python train.py --hidden_size=256 --normalize_top_k=true --init_std_router=0.00636 --lr_router=0.000854 --num_attention_heads=4 --norm_place="pre" --rope_fraction=1.0 --qk_norm=true --attn_scale=0.125 --extras=["capped logits"] --beta2=0.95 --max_grad_norm=0.5 --decay_shape="sqrt" --final_lr_fraction=0.0 --dataset="wikipedia_en"
Below are experts of layer 5 (counted from 0) of a mixture-of-experts language model. Rows are named router (the router's row for the expert), gate (a neuron's input weights, with its number), up (a neuron's input weights, with its number) and show model dimensions 0-255. Each number is 200 + 30 x the weight over its row's rms, rounded and kept within 0 to 999.
After each expert's rows: "comes after" lists some tokens at least twice as common just before its tokens as in all text. This comes from a sample of Wikipedia text that the model never trained on. Tokens count by the router's weight.

# expert 53
router,235,171,165,214,217,166,225,235,239,202,264,190,236,151,188,204,197,145,161,232,274,236,212,175,206,260,165,244,227,152,159,211,134,201,239,166,193,220,209,200,182,164,185,179,213,257,242,223,239,229,140,188,271,193,198,184,209,236,221,219,225,222,145,197,172,197,188,196,164,178,215,179,252,220,188,283,245,226,190,198,177,216,153,192,240,194,183,190,200,176,210,207,169,163,175,213,207,281,231,169,207,206,191,239,189,164,193,190,274,205,178,247,211,266,202,192,191,182,188,177,200,163,186,222,161,218,170,209,220,246,197,244,240,199,184,215,201,157,199,200,235,179,186,150,215,215,161,164,209,132,180,218,196,174,242,229,213,215,196,191,235,195,225,256,212,192,161,177,220,204,202,250,167,223,194,142,227,170,192,176,160,172,230,176,189,231,175,219,222,194,184,198,131,188,223,225,236,235,190,205,212,180,177,211,192,160,222,160,275,231,228,224,239,232,214,223,153,190,202,206,229,180,203,197,186,199,199,240,247,180,164,209,232,171,179,209,188,227,193,221,244,214,184,241,235,226,200,208,254,197,206,166,203,249,209,202
gate18,160,196,213,145,149,229,202,185,226,213,238,208,199,163,182,154,178,241,191,219,206,192,221,177,216,242,221,187,170,205,238,207,198,229,210,213,230,198,230,154,190,159,202,140,162,221,220,193,202,147,198,191,240,238,225,149,146,225,240,221,237,227,205,160,202,217,173,243,183,208,240,163,181,187,233,246,233,233,210,195,167,196,245,187,263,189,203,197,231,215,215,174,175,156,176,227,169,238,184,161,188,207,202,203,149,250,128,259,218,185,227,186,183,231,197,201,228,235,188,191,191,141,229,155,208,194,179,163,203,188,178,222,230,243,212,232,239,218,121,197,186,200,151,178,161,159,238,199,245,193,207,207,200,231,144,234,224,202,213,126,201,153,222,194,237,219,217,171,197,208,180,198,184,196,218,183,209,185,181,179,179,166,185,216,150,235,255,158,202,190,220,219,192,203,142,151,273,190,220,233,218,185,205,219,203,188,174,205,237,212,226,250,192,173,180,183,206,251,180,217,254,260,237,219,267,190,165,235,184,240,251,235,213,157,184,145,189,205,189,247,162,228,179,185,231,213,183,215,255,256,193,175,220,199,187,222
up18,146,218,157,187,245,205,180,204,238,188,202,165,232,197,217,165,198,231,225,176,122,245,201,211,228,236,216,205,244,271,264,177,211,207,168,242,177,151,160,241,194,242,212,209,208,256,194,237,218,240,200,180,165,207,266,203,176,179,192,219,185,208,199,214,218,224,239,216,209,207,185,254,165,191,254,180,148,181,233,196,200,257,239,203,160,238,184,186,175,181,178,201,168,217,152,186,257,196,262,177,217,189,186,206,162,187,218,213,167,189,209,198,194,222,209,216,225,169,205,192,136,183,221,203,235,253,241,178,205,162,191,136,242,180,170,232,172,211,170,201,220,235,209,176,206,156,262,213,185,178,189,188,230,196,210,215,198,169,180,170,169,141,209,201,143,197,193,180,193,203,185,220,209,200,148,203,172,186,252,211,223,204,177,220,142,202,212,170,249,197,209,213,186,187,228,180,208,205,191,191,180,245,159,179,211,234,190,182,178,217,152,193,200,282,115,160,249,216,198,250,150,177,172,198,212,127,172,235,203,227,161,181,181,216,181,198,242,195,205,186,258,179,185,259,238,197,220,240,174,196,202,232,236,223,235,163
comes after: " ", ".", ",", "°", "′", ":"

# expert 29
router,232,191,205,213,216,176,188,215,193,202,208,183,251,179,211,146,229,183,242,201,232,252,257,173,206,213,171,226,232,170,165,150,176,236,211,187,172,272,199,159,173,142,234,206,177,223,235,233,195,235,155,201,215,167,197,237,193,184,264,212,225,238,188,159,195,214,187,259,166,212,191,205,228,195,153,261,217,220,143,194,184,205,223,180,242,193,198,225,170,213,196,182,156,181,156,248,223,215,240,145,180,194,166,228,165,156,194,138,206,227,214,186,233,182,212,170,195,175,180,168,196,104,164,216,202,232,149,276,203,203,190,232,275,184,204,256,212,164,174,202,161,172,173,212,239,222,172,187,155,193,250,189,163,175,199,251,222,245,186,205,214,196,207,231,180,136,174,214,231,221,230,226,175,223,191,134,230,230,179,193,181,204,223,186,208,217,152,229,178,171,181,155,156,174,240,156,234,215,187,233,234,184,202,243,194,195,210,171,207,219,209,229,212,226,199,192,166,212,168,218,191,197,193,193,169,187,146,185,172,196,130,182,178,221,188,188,197,212,203,224,217,182,215,263,255,193,230,191,206,246,178,181,226,232,153,191
gate0,160,212,254,223,117,196,243,213,201,194,228,240,203,160,191,205,211,197,197,193,259,182,160,180,268,176,217,199,248,276,116,168,170,180,185,247,172,248,179,220,222,214,168,179,189,194,171,202,170,211,180,157,218,238,232,201,184,192,223,220,201,197,204,222,168,172,175,185,199,220,179,236,217,212,282,186,211,204,255,177,142,169,179,211,217,242,150,184,184,198,268,153,216,184,188,203,221,198,194,188,148,205,188,231,194,246,170,203,250,199,246,213,173,187,224,195,168,171,223,230,247,197,190,150,213,205,147,136,192,209,256,239,178,224,184,224,174,189,223,228,243,187,171,211,194,207,181,197,195,245,191,193,201,211,195,173,189,167,197,181,159,138,202,231,169,253,199,197,217,189,211,205,199,237,143,195,181,192,177,209,225,203,222,159,249,230,166,231,201,213,190,149,161,213,147,246,204,188,179,183,218,217,166,256,174,118,224,187,200,204,225,191,203,213,157,238,232,198,181,166,181,190,201,200,180,206,263,230,178,218,224,199,229,169,176,146,222,180,170,145,155,169,262,184,203,216,166,183,168,256,172,210,182,206,186,214
up0,214,240,225,204,187,205,151,241,207,195,238,193,142,182,207,185,205,211,165,150,211,205,217,170,180,178,260,225,208,243,241,181,142,222,200,157,158,219,176,283,221,192,246,198,247,210,244,196,197,182,254,166,192,186,226,174,175,185,227,193,169,229,209,191,201,230,182,181,201,206,196,172,228,222,262,218,213,194,242,204,211,247,197,175,185,198,172,246,191,204,278,122,194,182,182,216,204,208,203,177,174,224,189,219,246,264,230,211,148,217,229,186,220,179,206,206,203,224,179,249,249,129,195,182,207,244,173,213,171,212,229,248,212,247,247,214,186,221,222,237,235,248,225,181,121,234,204,244,150,214,231,207,198,173,192,186,201,262,255,193,200,179,208,195,150,213,221,228,190,184,217,208,235,207,154,202,220,182,149,202,205,257,153,197,250,236,216,216,115,232,259,214,188,172,184,244,203,226,214,177,176,186,211,167,191,191,223,193,157,173,175,200,215,223,213,195,188,227,240,141,188,176,194,203,192,157,210,235,199,216,209,230,208,208,243,231,201,226,241,175,189,217,200,189,265,245,191,246,191,216,190,167,220,247,236,172
comes after: " in", " the", " a", " was", " to", " is"

# expert 42
router,223,174,188,181,223,179,221,218,214,190,218,274,234,151,179,147,231,164,197,199,208,225,246,159,200,246,167,220,263,205,210,205,145,246,222,198,206,205,242,160,200,200,198,137,233,241,205,225,199,223,163,260,234,194,214,249,223,217,186,189,227,201,157,191,208,196,173,211,142,213,224,206,244,222,209,256,230,248,185,213,197,200,174,189,221,148,203,204,213,186,224,174,182,200,196,217,217,187,219,146,198,225,149,213,175,170,198,173,216,185,147,248,225,244,209,151,178,181,194,168,185,160,206,208,163,256,180,199,221,229,215,203,212,200,240,208,160,155,176,211,234,195,176,153,215,217,141,147,202,88,174,162,183,166,189,230,231,225,195,204,266,201,219,255,195,183,204,171,209,186,203,196,180,225,167,180,231,159,161,170,164,180,194,165,176,199,200,211,222,167,168,180,175,193,211,184,230,213,189,210,189,179,224,223,208,127,173,167,208,202,204,244,235,221,176,237,161,208,166,214,205,208,159,233,188,180,176,226,252,205,150,151,169,205,176,223,198,238,213,211,301,210,165,201,243,233,202,168,215,192,192,131,218,228,200,147
gate0,261,201,227,179,206,222,224,195,243,190,194,162,198,175,211,188,196,181,211,219,234,216,104,178,200,163,176,185,174,151,187,151,193,208,216,264,225,245,219,166,179,190,185,213,184,191,181,134,226,249,175,179,201,212,247,219,156,165,172,228,149,167,193,204,171,229,241,201,155,185,231,179,173,188,231,180,164,199,200,189,174,230,217,191,194,185,201,190,154,222,150,188,183,195,189,225,217,172,175,204,284,162,169,207,181,176,170,173,191,175,178,140,193,197,131,202,244,162,166,187,222,215,244,191,144,214,157,158,259,208,241,191,196,200,209,149,205,179,166,181,167,218,201,214,262,177,189,216,243,235,190,129,279,247,210,205,251,195,181,177,156,201,199,229,238,250,250,234,150,177,138,183,226,192,244,214,198,236,231,173,210,231,173,223,201,278,239,235,186,195,174,208,246,204,223,177,160,233,178,215,202,215,199,183,202,222,189,193,250,208,156,230,212,208,147,193,163,196,177,184,189,200,165,196,205,189,197,246,212,207,192,210,231,239,216,160,238,175,221,235,251,199,213,221,160,218,195,210,248,202,219,170,175,232,195,185
up0,202,141,159,169,192,212,234,166,177,218,217,247,177,190,181,252,219,235,188,240,191,211,241,191,221,156,257,238,183,154,204,178,154,204,238,203,217,157,200,231,190,222,205,135,223,225,195,193,219,205,188,181,200,219,201,221,204,207,226,235,181,207,202,224,194,230,219,203,217,177,255,182,228,242,236,199,142,203,162,176,259,234,264,215,195,184,181,180,244,192,172,199,239,113,135,198,177,236,265,217,166,196,211,186,209,179,211,195,192,195,260,223,196,172,243,214,197,212,150,186,148,200,232,249,215,220,231,240,194,233,182,225,164,203,202,209,212,189,182,199,258,170,176,166,175,205,185,261,258,264,233,223,213,210,181,181,166,191,205,181,209,196,222,218,213,170,241,261,198,230,247,199,153,185,159,192,200,183,181,193,231,177,180,181,222,181,232,151,173,204,163,247,191,182,181,207,197,177,195,203,232,193,101,181,170,178,251,232,208,185,197,210,125,181,241,209,211,184,236,199,207,187,214,201,185,175,164,128,261,237,174,195,186,160,226,204,199,183,253,231,191,151,216,220,221,209,225,209,146,216,213,176,223,135,182,189
comes after: " ", "–", ".", " (", " +", " −"

# expert 57
router,245,179,186,197,219,197,240,207,213,193,228,192,186,193,186,155,243,168,178,173,188,218,194,151,202,230,169,221,236,204,193,197,180,213,196,162,232,265,211,195,202,178,178,163,207,244,230,219,254,265,162,182,223,201,211,239,179,175,251,210,186,231,146,178,160,198,172,201,172,200,221,186,219,214,193,228,269,233,205,187,195,190,196,176,234,184,195,220,225,157,232,171,207,169,217,237,210,232,219,181,149,166,154,276,197,163,240,151,210,210,187,216,221,212,174,168,192,176,195,201,205,184,202,224,222,179,168,258,207,205,210,231,201,212,189,238,179,146,207,220,171,221,155,211,176,219,160,213,212,127,188,254,204,172,225,218,204,214,211,210,240,140,223,227,223,210,173,175,238,229,225,211,151,219,169,171,243,173,147,136,164,209,148,186,209,198,247,271,192,151,166,178,168,273,201,243,211,180,201,237,242,163,180,221,158,194,149,183,196,228,187,238,205,259,223,165,178,221,209,204,206,219,191,235,206,197,125,241,235,130,189,189,184,181,207,253,187,242,259,190,222,142,207,190,198,211,188,199,185,264,228,197,190,227,151,182
gate1,242,178,198,176,229,229,177,165,216,160,184,200,225,209,189,232,176,240,186,163,186,247,175,154,191,214,219,210,232,186,221,171,210,207,171,164,251,196,193,199,212,180,232,185,189,187,189,145,227,191,221,224,172,205,189,212,225,188,224,225,221,185,213,225,203,200,178,139,196,229,190,165,193,212,249,195,162,162,176,203,243,242,228,238,162,231,270,217,194,211,223,245,149,133,168,227,167,204,222,222,205,223,243,256,160,136,252,223,226,200,231,239,175,212,204,186,231,169,169,210,202,110,142,168,187,234,145,195,184,242,219,225,172,235,187,166,239,171,170,180,203,137,183,259,255,202,211,207,211,229,188,171,226,222,217,143,221,216,202,176,235,252,191,206,181,205,215,212,277,251,238,218,182,233,190,234,286,217,241,210,183,212,165,184,207,181,179,190,182,177,221,206,237,176,152,168,232,223,175,188,202,232,195,241,206,234,204,183,193,196,196,192,205,195,160,213,233,193,230,200,168,179,177,241,168,160,207,186,234,211,191,180,284,201,261,203,187,202,166,225,193,232,209,219,180,218,149,143,175,183,246,212,154,238,206,241
up1,210,179,168,174,173,168,202,248,220,202,221,143,270,210,195,194,159,221,222,177,207,205,245,177,218,219,209,224,210,237,214,208,176,168,196,215,196,195,224,240,245,168,202,284,131,171,192,182,161,199,164,215,229,213,205,145,182,181,214,227,205,159,163,259,237,205,226,144,219,204,237,166,211,220,218,233,218,232,153,195,229,170,159,214,183,204,249,231,200,171,194,180,181,203,213,145,186,173,262,188,259,217,223,189,245,194,199,231,193,185,191,208,199,203,178,207,240,215,190,214,154,213,176,193,116,120,208,220,200,252,169,167,175,236,233,229,223,245,211,219,254,181,176,205,155,192,208,153,177,226,227,200,194,219,269,210,177,202,174,147,176,152,227,147,209,234,161,193,201,231,193,163,210,171,215,167,190,196,207,113,188,163,183,216,201,214,152,184,186,173,146,150,208,226,230,229,197,194,240,192,207,191,224,198,263,173,279,208,182,212,166,192,266,179,220,201,231,243,221,180,248,198,186,184,160,183,181,241,190,209,215,208,237,226,242,183,185,168,172,191,219,231,211,236,223,168,239,193,168,193,202,175,210,222,225,215
comes after: " the", " a", " his", " The", "'s", "1"

# expert 50
router,203,183,114,242,244,196,217,198,170,184,170,229,230,205,206,183,215,192,209,202,260,214,219,174,233,236,205,197,229,169,204,188,163,247,204,185,153,214,238,171,241,175,234,182,211,235,270,227,196,200,179,186,247,191,248,232,231,218,233,190,221,246,192,173,160,216,150,237,167,252,272,238,256,222,183,218,218,235,172,202,149,188,198,204,220,161,190,260,165,177,201,186,233,166,164,208,157,205,221,151,194,212,182,222,165,195,217,169,206,220,201,196,223,213,191,116,134,178,178,186,193,170,203,213,181,225,175,193,206,243,245,273,224,199,193,226,190,174,165,189,192,196,167,143,212,243,170,162,236,151,196,183,161,159,203,243,203,235,216,255,237,187,218,265,225,167,205,185,212,209,215,177,197,222,160,190,230,178,130,142,173,186,205,211,217,205,242,228,215,172,184,208,212,198,249,190,211,250,177,210,194,161,157,254,192,198,215,155,185,213,244,230,175,204,201,194,155,181,181,235,159,234,170,270,211,213,194,197,228,174,157,174,222,186,194,202,194,211,224,179,219,186,164,221,193,179,226,130,179,249,238,184,199,224,180,197
gate0,185,182,184,145,227,159,238,242,196,175,215,131,191,270,179,182,180,187,218,188,257,182,178,195,234,232,176,217,188,153,182,175,198,247,183,188,170,215,195,213,168,183,235,193,206,193,221,202,208,225,202,198,234,179,147,176,204,197,189,143,217,180,204,187,210,224,230,210,203,153,230,200,280,194,208,207,174,231,215,163,189,271,158,208,185,176,206,230,215,223,197,192,231,189,169,178,247,187,209,127,129,208,201,279,224,219,214,219,198,199,230,213,188,220,246,181,215,195,185,153,219,268,144,195,236,201,215,191,186,207,220,182,249,187,179,245,225,179,217,176,221,211,197,153,178,215,223,169,173,204,230,195,238,135,150,225,182,179,206,199,239,230,184,251,273,190,153,169,194,191,218,182,243,267,216,195,183,264,207,165,207,182,189,234,201,230,227,172,145,224,269,188,193,184,219,189,211,221,197,208,180,186,177,173,236,235,197,176,186,206,180,193,174,201,160,148,172,231,227,242,177,247,276,186,242,191,195,238,235,182,216,221,255,197,237,181,203,247,191,224,160,207,239,206,203,211,216,178,155,217,270,178,214,212,207,256
up0,220,178,213,229,148,200,188,155,230,200,192,251,179,199,192,197,196,195,184,174,148,238,204,226,167,219,209,239,228,261,218,238,250,154,234,225,255,187,205,208,255,199,171,222,247,210,158,182,170,196,206,215,221,210,205,197,194,176,221,260,190,225,196,196,224,218,200,218,219,181,190,265,185,150,196,208,207,136,215,251,217,142,203,184,159,212,210,189,188,222,171,228,178,176,243,191,160,222,152,188,219,179,197,157,183,194,216,210,176,168,188,207,203,200,236,171,232,176,231,186,196,129,196,242,194,213,174,156,230,211,170,192,160,204,245,163,189,203,172,221,171,187,217,216,201,164,169,179,180,148,143,232,168,201,247,203,208,200,194,216,146,203,172,139,162,258,190,219,188,218,127,226,133,221,143,218,230,165,214,186,153,147,191,209,183,167,246,221,239,200,173,187,239,234,223,205,227,191,189,189,213,241,230,233,140,191,231,205,184,129,161,178,189,244,161,218,215,152,238,154,219,228,121,214,201,176,217,172,196,184,170,160,197,229,156,212,216,183,177,199,212,219,161,220,209,114,167,225,192,170,150,220,205,190,220,197
comes after: " was", " he", " He", " to", " and", " his"

# expert 78
router,202,183,168,188,227,168,189,210,198,190,194,231,174,185,216,183,216,164,180,237,231,227,189,153,203,183,141,209,235,135,214,191,186,177,212,183,213,232,219,171,210,178,186,160,197,183,233,238,183,209,165,216,231,167,246,179,209,191,260,244,184,262,149,142,178,228,163,255,177,214,220,217,208,223,211,176,290,252,179,174,153,240,217,164,209,207,208,185,226,199,209,217,183,168,216,210,161,201,259,204,175,184,193,239,195,127,230,182,244,228,198,212,221,213,187,192,190,163,203,192,203,165,141,199,239,207,196,247,228,217,211,196,211,177,206,195,196,166,228,134,176,237,143,164,250,266,167,194,217,158,183,242,232,185,190,220,221,211,242,221,195,186,218,219,204,210,203,180,258,243,171,215,185,195,200,196,220,222,144,164,194,170,252,218,191,234,175,229,204,183,153,186,203,212,193,214,266,187,118,222,256,164,177,210,139,171,212,151,241,227,202,251,221,211,207,233,189,228,176,210,151,191,181,229,194,202,209,223,230,144,195,168,208,187,184,186,218,230,227,216,270,204,224,238,224,187,236,207,188,220,298,178,226,191,176,178
gate0,233,230,196,178,254,207,206,218,228,165,165,213,173,209,184,157,181,230,182,182,242,213,184,211,137,190,172,204,150,208,247,243,130,218,168,179,200,157,199,152,173,218,224,156,189,207,171,184,218,180,196,211,208,159,187,213,219,238,156,164,182,229,141,174,157,159,187,167,224,201,203,192,207,195,161,202,210,199,192,193,206,239,121,231,229,203,137,234,196,178,165,190,199,238,211,163,166,202,182,214,226,198,200,188,215,182,196,198,213,157,165,205,236,169,179,244,187,190,222,176,188,229,226,117,194,196,190,213,179,144,214,185,172,164,179,218,146,194,218,189,217,218,215,214,198,221,189,214,134,155,291,95,178,225,182,245,208,211,253,189,198,246,203,201,131,176,208,165,180,165,168,112,236,212,201,204,218,199,172,217,210,224,182,149,226,185,193,189,198,224,167,201,211,225,231,177,195,232,231,236,146,196,172,209,188,233,276,234,211,182,215,220,200,225,171,170,182,205,197,209,214,221,210,217,186,185,208,210,234,143,263,165,188,202,194,211,170,176,159,199,188,242,249,140,208,142,236,206,161,224,182,205,226,236,183,219
up0,141,155,154,231,189,183,207,162,187,262,206,180,153,227,220,210,259,253,229,244,163,213,238,177,212,185,171,220,176,158,220,143,209,191,165,277,171,224,183,224,164,198,181,188,217,209,229,240,178,221,147,189,244,233,272,218,243,154,222,200,227,177,231,216,273,175,216,211,239,164,241,201,183,181,215,176,178,210,179,164,217,194,239,225,229,216,214,207,176,165,261,187,189,195,158,193,231,206,198,210,221,203,184,249,230,155,203,215,182,199,227,210,173,213,197,145,188,234,203,238,185,191,215,257,201,184,237,207,235,244,209,187,195,189,199,184,206,206,259,199,200,219,182,186,175,257,237,208,217,200,177,227,206,201,175,246,200,227,148,199,254,195,240,220,225,248,173,157,220,174,190,222,158,174,181,232,175,135,234,244,182,149,192,236,198,197,201,244,211,194,179,174,261,224,211,201,176,208,181,193,237,198,189,196,181,167,133,150,220,227,225,250,215,195,210,218,206,197,173,168,168,239,172,235,181,216,185,124,208,222,203,241,247,218,198,170,213,227,217,150,186,168,207,199,158,164,187,200,251,185,263,172,134,183,216,197
comes after: " of", " in", " to", ".", " for", " with"

# expert 73
router,230,167,177,215,219,196,211,221,229,164,221,233,240,187,193,152,212,134,189,198,221,221,255,181,212,243,182,221,214,174,200,181,126,233,221,190,211,255,236,165,195,184,187,198,201,239,258,217,236,207,117,202,300,184,191,212,211,205,225,187,218,235,144,201,166,208,186,204,162,198,216,203,238,178,232,238,304,258,197,201,182,224,168,198,217,181,212,211,225,177,192,182,157,190,203,206,178,236,216,154,168,205,190,218,201,153,187,155,248,213,174,247,186,277,209,189,187,182,198,173,202,170,175,267,220,218,163,196,191,244,194,193,223,220,167,221,172,160,202,194,218,212,146,168,236,221,203,165,237,148,165,209,173,186,221,236,197,209,198,210,260,194,230,256,214,177,186,185,237,206,188,228,169,204,188,132,261,185,189,175,167,161,224,162,185,218,200,238,221,175,189,186,153,191,204,185,266,242,200,197,212,143,220,210,205,169,200,152,222,249,207,245,199,213,230,184,146,210,146,210,206,208,167,198,175,192,215,225,272,192,194,185,209,152,198,189,176,196,226,160,234,185,161,190,229,225,174,177,236,204,233,159,201,222,205,199
gate0,198,228,195,216,212,227,194,195,204,188,190,205,267,105,207,203,193,181,221,215,228,227,186,206,212,227,214,220,189,221,213,240,171,216,198,178,222,248,163,242,278,221,144,266,255,200,234,146,226,224,204,201,183,196,175,202,159,186,158,147,191,164,209,194,193,163,210,184,215,180,224,193,219,235,224,182,171,184,247,165,164,188,238,174,188,179,208,158,170,170,165,218,253,234,234,203,158,228,224,210,202,141,155,198,236,254,202,209,247,210,239,233,228,256,175,226,141,207,222,247,197,162,154,201,137,186,182,235,185,215,194,200,180,196,199,230,173,153,211,185,243,211,227,230,215,179,177,203,161,192,159,242,247,176,224,195,224,190,159,232,182,217,215,208,210,133,179,235,243,202,178,258,248,200,225,173,171,182,156,249,202,183,240,138,169,198,231,167,183,164,179,147,224,228,196,187,229,195,254,203,218,221,251,213,222,217,147,207,232,263,183,224,219,180,216,266,191,172,168,162,199,212,204,212,205,206,215,226,176,198,197,197,258,184,200,225,252,186,198,226,193,258,205,176,186,199,188,180,160,216,204,177,154,246,180,214
up0,218,276,248,162,208,226,174,200,186,201,192,144,264,194,213,142,243,165,196,168,167,246,165,195,213,208,181,180,231,174,256,241,212,239,251,209,233,206,207,181,210,151,204,193,226,205,216,184,255,178,182,173,215,162,215,255,183,244,158,203,165,208,217,194,181,197,178,199,184,162,223,174,193,201,189,179,184,228,194,192,255,163,225,244,234,230,213,215,195,185,185,240,174,196,219,157,182,286,219,262,183,199,229,184,183,200,178,215,189,248,220,215,186,278,167,236,187,137,164,138,205,168,184,203,246,241,268,223,187,212,235,188,196,226,164,227,227,219,276,235,199,228,198,262,199,160,172,178,205,160,176,175,199,171,232,171,216,189,196,206,196,149,192,248,171,179,202,184,184,199,239,252,145,194,216,172,209,173,199,241,170,166,225,165,163,194,203,204,202,183,223,235,209,226,206,182,201,194,192,203,220,229,226,284,231,227,211,206,210,185,235,163,212,218,190,211,164,202,157,199,200,198,183,208,203,170,206,137,180,199,228,179,246,145,146,235,210,201,163,243,211,160,196,252,151,181,162,207,199,233,238,194,227,194,189,173
comes after: " ", ".", "–", "10", "00", " ("

# expert 39
router,233,174,139,195,198,187,236,224,196,211,214,204,238,159,206,173,169,171,223,212,257,221,227,194,216,209,174,208,206,224,187,231,168,261,245,174,184,260,225,192,195,140,187,199,172,187,226,198,169,207,131,190,212,191,272,203,246,204,228,241,235,218,164,161,210,224,174,228,166,227,216,198,235,182,165,242,232,235,186,170,129,169,199,167,243,201,222,255,217,207,204,232,175,150,163,231,215,228,234,165,171,200,190,213,165,171,205,196,232,172,210,193,208,192,226,198,191,186,148,136,223,141,170,218,202,215,150,251,179,247,206,256,236,192,150,165,200,193,224,182,176,222,130,153,198,237,151,192,237,182,194,195,187,173,218,233,240,266,190,228,213,161,202,269,208,143,214,188,226,213,227,195,192,202,173,177,219,181,196,147,192,171,230,198,189,240,181,241,213,145,172,158,187,205,272,208,227,223,191,209,189,151,207,191,195,200,174,145,182,215,228,201,204,232,153,192,188,184,161,211,191,199,207,211,203,220,176,209,229,171,150,190,240,170,161,187,181,213,262,182,206,198,219,231,185,168,220,170,215,210,269,168,219,203,128,185
gate0,194,221,235,197,155,191,196,155,228,201,228,202,214,188,158,214,189,179,197,191,193,175,188,214,216,203,181,180,224,166,191,198,201,198,151,261,222,175,164,214,265,191,243,201,190,195,189,152,230,167,173,191,196,227,209,160,187,186,171,198,194,208,164,212,167,155,148,228,139,270,186,244,188,234,178,241,183,240,156,213,197,179,165,234,159,212,150,185,206,187,239,249,244,258,256,152,201,149,217,218,224,218,226,172,194,232,145,207,132,237,164,219,229,213,162,173,210,206,189,197,184,194,160,220,263,222,169,189,234,167,156,193,195,185,211,253,177,189,207,224,235,209,305,193,208,153,184,157,180,219,205,216,148,203,185,169,218,197,232,151,273,171,190,167,162,189,206,177,212,167,170,193,172,193,198,207,211,170,216,217,200,169,194,245,223,196,233,151,213,206,236,186,191,232,224,198,174,191,232,192,208,220,173,167,158,164,199,189,236,186,216,202,216,152,141,143,170,181,229,162,210,200,206,195,210,171,188,166,227,189,212,244,165,151,227,135,191,218,214,232,204,208,219,169,197,146,252,253,244,239,191,148,218,235,224,236
up0,171,231,188,180,179,208,198,198,143,171,190,180,216,202,201,254,199,172,210,213,191,235,217,274,196,221,162,158,199,214,177,137,147,164,226,206,164,222,187,181,173,219,168,183,205,184,204,203,201,215,237,157,228,209,218,188,243,192,146,196,212,220,160,286,146,236,164,227,181,201,161,181,208,206,189,236,233,244,179,206,199,211,193,166,201,206,207,213,247,208,179,198,179,217,172,256,199,152,165,175,213,144,235,171,157,222,209,174,259,214,197,200,161,229,188,171,194,241,185,229,201,243,192,243,175,183,219,189,183,189,190,200,194,219,205,229,175,191,173,212,203,165,185,192,174,186,155,174,207,218,180,170,208,198,213,168,185,255,221,255,154,127,181,186,238,188,152,210,235,184,192,240,257,226,250,220,193,238,243,233,235,199,228,194,255,201,189,230,213,207,190,189,194,149,175,186,228,249,195,192,217,216,206,170,226,199,196,191,234,170,217,208,253,193,216,232,158,176,142,245,186,222,202,209,151,174,295,153,181,176,156,164,262,193,248,134,219,216,226,195,203,272,211,206,157,166,196,250,157,186,230,173,148,190,231,179
comes after: " was", " is", " were", " be", " are", " been"

# expert 20
router,238,171,162,233,205,172,217,237,237,173,233,252,223,176,211,148,219,191,194,180,218,238,219,178,198,206,186,194,221,174,201,208,166,219,207,197,233,238,195,193,199,124,182,204,200,255,250,245,209,256,171,180,209,195,214,203,190,225,226,209,215,236,180,206,185,236,198,268,178,203,201,229,235,200,196,207,233,220,149,173,141,250,198,142,221,203,185,167,243,187,200,227,166,210,158,194,177,180,256,177,176,178,188,235,215,133,246,160,224,235,210,203,218,247,157,177,183,191,205,173,190,169,165,242,226,184,182,241,231,237,168,240,254,206,195,211,182,143,214,199,177,233,159,139,219,234,152,153,211,176,170,203,171,189,208,228,237,215,203,206,190,167,211,200,203,209,186,187,254,208,148,236,190,206,214,200,246,229,123,136,150,207,212,166,182,163,169,212,225,178,181,211,185,191,230,206,243,245,160,186,178,112,208,195,193,175,205,178,279,220,190,251,221,209,210,213,185,199,156,206,197,194,144,228,216,159,186,218,245,195,155,173,205,189,228,195,235,212,200,204,221,150,182,264,255,196,204,173,211,204,250,190,248,251,190,194
gate1,232,244,228,189,213,205,228,243,206,165,225,189,227,214,212,159,207,176,219,166,205,206,194,174,222,169,216,192,212,221,211,230,199,192,222,202,201,155,172,216,169,210,187,169,209,216,168,288,182,204,186,154,251,265,178,221,151,189,229,187,190,229,219,221,248,218,213,200,169,131,176,205,137,244,158,193,201,189,228,221,202,185,199,189,212,244,197,258,241,217,178,232,224,228,212,185,140,198,200,202,180,152,153,199,231,202,221,197,236,190,249,289,201,194,196,161,219,193,230,209,217,190,202,211,194,168,286,126,195,216,215,163,217,227,206,206,220,182,267,156,213,169,225,183,228,204,194,206,178,185,208,189,214,219,195,220,200,179,159,211,163,158,252,230,164,211,175,234,234,167,141,257,249,221,210,235,210,241,187,204,196,182,169,156,231,121,249,228,235,257,223,270,191,248,165,248,195,224,177,192,199,189,228,161,144,202,205,162,231,194,203,191,191,169,184,163,147,183,202,222,187,214,209,188,216,163,196,181,210,201,209,198,202,151,174,220,222,171,224,193,193,268,231,142,194,247,188,239,231,177,169,233,236,187,210,181
up1,214,190,258,243,244,202,170,217,179,238,183,180,154,195,256,191,189,183,212,178,209,221,189,221,228,180,183,248,197,210,260,235,160,199,146,208,205,134,182,223,193,190,158,167,186,231,199,211,173,234,236,177,242,199,201,241,190,167,244,156,156,188,216,229,161,201,238,197,144,155,160,198,176,260,221,195,231,189,221,205,188,155,225,197,239,197,216,284,228,233,140,182,223,166,200,173,156,231,220,144,160,170,226,216,192,240,205,199,221,205,159,232,219,202,206,184,153,234,235,196,197,155,168,212,195,147,246,211,161,177,214,198,240,217,196,247,164,173,206,208,178,220,221,213,162,223,171,191,185,179,180,187,201,216,232,261,185,212,194,233,193,198,184,223,210,242,208,202,200,181,197,198,214,153,137,196,230,212,173,240,205,174,237,165,211,180,207,215,199,213,209,158,195,216,145,182,188,178,218,188,291,195,197,177,180,174,185,130,192,108,193,222,210,189,213,152,188,200,239,180,151,238,184,186,149,182,183,202,186,163,168,227,196,148,239,242,266,219,193,197,201,236,213,208,224,209,197,206,182,204,235,233,210,115,192,247
comes after: " of", ".", " in", " the", " for", " with"